Below are experts of layer 5 (counted from 0) of a mixture-of-experts language model. Rows are named router (the router's row for the expert), gate (a neuron's input weights, with its number), up (a neuron's input weights, with its number) and show model dimensions 0-255. Each number is 128 + 32 x the weight over its row's rms, rounded and kept within 0 to 255. Numbers have three digits each.
Before each expert's rows: a language model's description of what the expert responds to. This comes from a sample of Wikipedia text that the model never trained on.

# expert 27
Description: Connecting words of, and, in, to, from, or, joining noun phrases in running prose, such as board of trustees, located in.
router:100114164113196168147129128198074116132077141163152145161168131116116114135100075136063185090111124167094165150135108173153142122106071108121179088102197088198167106122140133140197122173128159120142172133162151138171081163125106103166093089123118156107169093085111117137103219143125125135113092171103097132167165104125199183148159062150125167061138139177128109205123139131122120159184098134178130105130114119146173116180114138133163125167138104132084095147125099117148114129105167122173077069110113106130140137146092151124130105069129108151176133061115127125113176118148125118064100107115109149118079119176157122207120127142172108150127167134124121122127137161140159128180070187079163100068062147096153155186149134079154158127103119156185113166112126135147085129128129
gate0:083094119131135160151144119111187129185171138144126115145213133148120152120127137145066139153092133196130108138118163099139089132153142143138138118149101097195112106088085118141180189164143062103142145123181148147125104116210102158062092195129204126110116101168122131125147163162095184167093150138116163165116130178090160123127176129134091179145124192128123145136097218108206158172138141130091122120154122186120130119137152077130122133129158131142088138119120159155180134101137155102072085130113131094146097137088085164200137119179175145128217154098081160109144103219182066126084135130073190082118132111124183095105131124103158109159147165150111149110071121162143120157120103145077138144156129150129097184120123147147103130121117128185119109147120127107094133074117151
up0:140175149112147121116073087123153148130123181164175104158136093081081138137126126194137089105113126208051105135134140134159147151164150133127204102060163156100091161111185082156120109120151106133138167119154144099130125097177140172175114170140160103106112088158196136140147125130155100113116119158119139180145115156145110115159138090099103147115156103134140100129123171146178165144127166159115124152172140128231229116158138102057099149126152128091127107117151093159151109182129098094127133091137154121080107119071125109156094103135155152157181121097094172068122132131205145100146059056102189097128151127154129081148153102128123158161129113104134165107120136099114136088205118115144147145071112140178130166091144159189162076160080103122103209136121128085128079136106170

# expert 22
Description: Bare space tokens before numbers in table cells, coordinates and infobox values, plus spelled-out counts like four, several, and dashes.
router:133151155189112082173137088147138093121157113217164089083152149163142163192065099094106130198123156140169120166115105115068119187130134132105089131119153149092139160107108118124096132159118148131159128163125133151143114122163169083117147095154112082144081106113148143195104129092119075161130136066046109123117092111158175102176157145143058125089178104103164135146117141115105067115148053106130151105125162111101134125153187128093077133121107131120111177168092081080145128122183137112141129118125157191153125075136061128101144145136091155106087168116194071124134147165142094125062138188120128158115051132078162175110144098142166139138108148206078126147113159096120151109112093125151093126163090144182146094114152161098156117102084121157139042147187121114106147117148126
gate1:163181136151098152101128161168139158101130127078128166129107118186107027140130119080122199104170082067159143112107163143060124146106134170123146104137142078139152127143143096135082121078117077150134145136131118167186151087127150166156162151142067124158140161090112161166129115068103144170153141077147146123080082097118099156096108161146097060137131162130151103109113136098147112144145131117089103012125148151103100128138106159171105136077141117130138072075114107116176105151127128171090138123114123195082088127120143110171142106072083190098096136074077142088120144051128093125113123111090125112174192138142136160141119115202157071107093156121101071136115152125130094115113105142187055144160137135165150108133130156166142099049146135108145128096148116121120097162094200
up1:209121137178093136080141113129136146095140118159100091156102111111142152171145160098122182154109128132149156084072142091107064156125152077106123115131129145174137179122194162106145106181174185123117085095115095137186156182140195135132137123066125059105108132140139123097089168155139137196133129108088128098093141150108125105114133109100155146133167120134138094108127155129154127094119146073145172126119164144108139153056111116114123152119066136163178150099161065133117161105204122157159113110033151134143078123138084101112137099134079133166152094129115224185119132121071142131104161116137079097126136112060139145101130183183158131102144111106142146194133143146113128144154065125100082082208135111154114106144079100110163136134107209132158098090044109113109130167097118

# expert 24
Description: Sentence-final periods, closing parentheses and quotation marks, and abbreviation dots, such as "glass palace"), 1820), St.
router:143114133147124172119130125133149143136082112191088113154121095154165125151123156154113111165164152173116100094150147058080137186111150128137142071178122107110086150156070101133078149103153148187166080062111065154149219138152130120092130143148157191125102158135095136132146103089107089117067153173185097099189130104164107172143141076105129045134123081111142117108186129130141103128132155153136119157119135115128179120109144105099133124094074108078073125131122195124120105127176175126129087206124106147105151136165162094133165142100129101080139129079152174117113115101093172123097170080127136135126150100156094124077077114137143168177153115113113100131119096133103095094114132096125154111119186094181191095091048070130156143164194139097174177097144110104154136133167207
gate1:105194083153160105186191152074133105109157096112159135145140111124097106100138123101100117129133141155171133149156111151160121131100105169153095147114124149112150126122153155156158121154115133095111144124135138113140036219097131054148152127116105119118133095148140167061179137145107107144077110131097118106150134074174103099122111136107113127068081100151170160123112122154048107161135101059132118051141165120070112105199116105103114125153149145191143119121077119103120099063125139128141107079031132175115138123150105116150060132132059122114146128112169134138082150149205089142106146125097104153119166157155139152104070065119119083174131077161171109115126108165101151134150134152099135149067140078159092138115124154132102198120049128131158142151097072095080202089102115
up1:085135132117154108128103121151117188078131163110163126085135142091114089155105155053153161082018160117120068131094119193141097110171146133127146176147161139165167119092187094102133143155086155132092137166112183168136088109133112167110145081091064127153086110076106104145132156149145092112071171120120118076088111095132161171084055122130085109123131175155082157128059147107136121097155097115130094136199123140098079109116078150146122135065147146095177137107149082056103142144130113142084197133154143114144142111108122043139135140148145121156169135145097141106197180160113129129126075170113109162129100125102102137139138137112161144081099140132192128149082079217145143086130079161124113164134093152128115129143105149166105078122141106179092145168094103141109078081100129

# expert 19
Description: Articles and possessive determiners before a noun phrase (the, a, an, its, their, this), usually after of, in, as.
router:126095110121138068164143099096105157151146130085112156043109143108102148129152103160119128164141149165123130134186083144091142027128129087125133163117138126093121159130133109119082135114146114095208105139168158051128118161109115125178118076088123187100131144141143184192157133191154158160122119120110123074137174185067098154129169140163110157121133092094139148089109150164094113053107138048114104144123115171091090152159142113120148063122145110093096085139137093093118190135143112193089078105124152115126100122124135159102120117153112132199158175144174074157150104084206094142209123109084154190144133128126069112107114090151146160124083140150126121144147129133184171150101083105131159125131188096145089117118137122139134115099125165158153099068164099164071156134184099
gate0:135132123113185046123168112114113154082093123091020145133201158082173168082099151142121140095175203134134148139136156109129169159145176134147140099112120117108117148138137098126114119142109127143178098159136075128086123096068105131133110109165172096148091196166136157107124172111111125189168117149149120060097164166191140138154098140152097130091151143103127053124121129149118100058064116118132135131089134117092157177119144154134143173073135165179153179122188082088094141105121103116138138179137089117077113129130147146203100116128158132083089135165152107120109160132121120147173118120116160135104078121160074151141172096111144139105152122147110084179103144059080109141190104165130079113098103122081139155142045178161093127165152098112210131101148129128155161087158129
up0:133225121154112162084130089149112137118164128169172130104081174196110106121119092177188125105123147137126062106107137141138127142119067126196138143121107139150153130156145145082111091118110165083083108144120255114119140098165125153149134140116060110124150091187124150092135175128114105147072135163154146116154123110141108112144131071107162127125119153118119199149119064113111108135190154105063125151210125129134136103137134119098126105189094174180124075172098165115161074138115094132156151060127166085158113129051147083090078137114175196116145128122146161107146116156125142126128126165169109081095174135150161123096166119155177137186138213105161148112148118183095117140113123099077112118135155116174149107160145147111113164139070140173130116132095081134111069113091140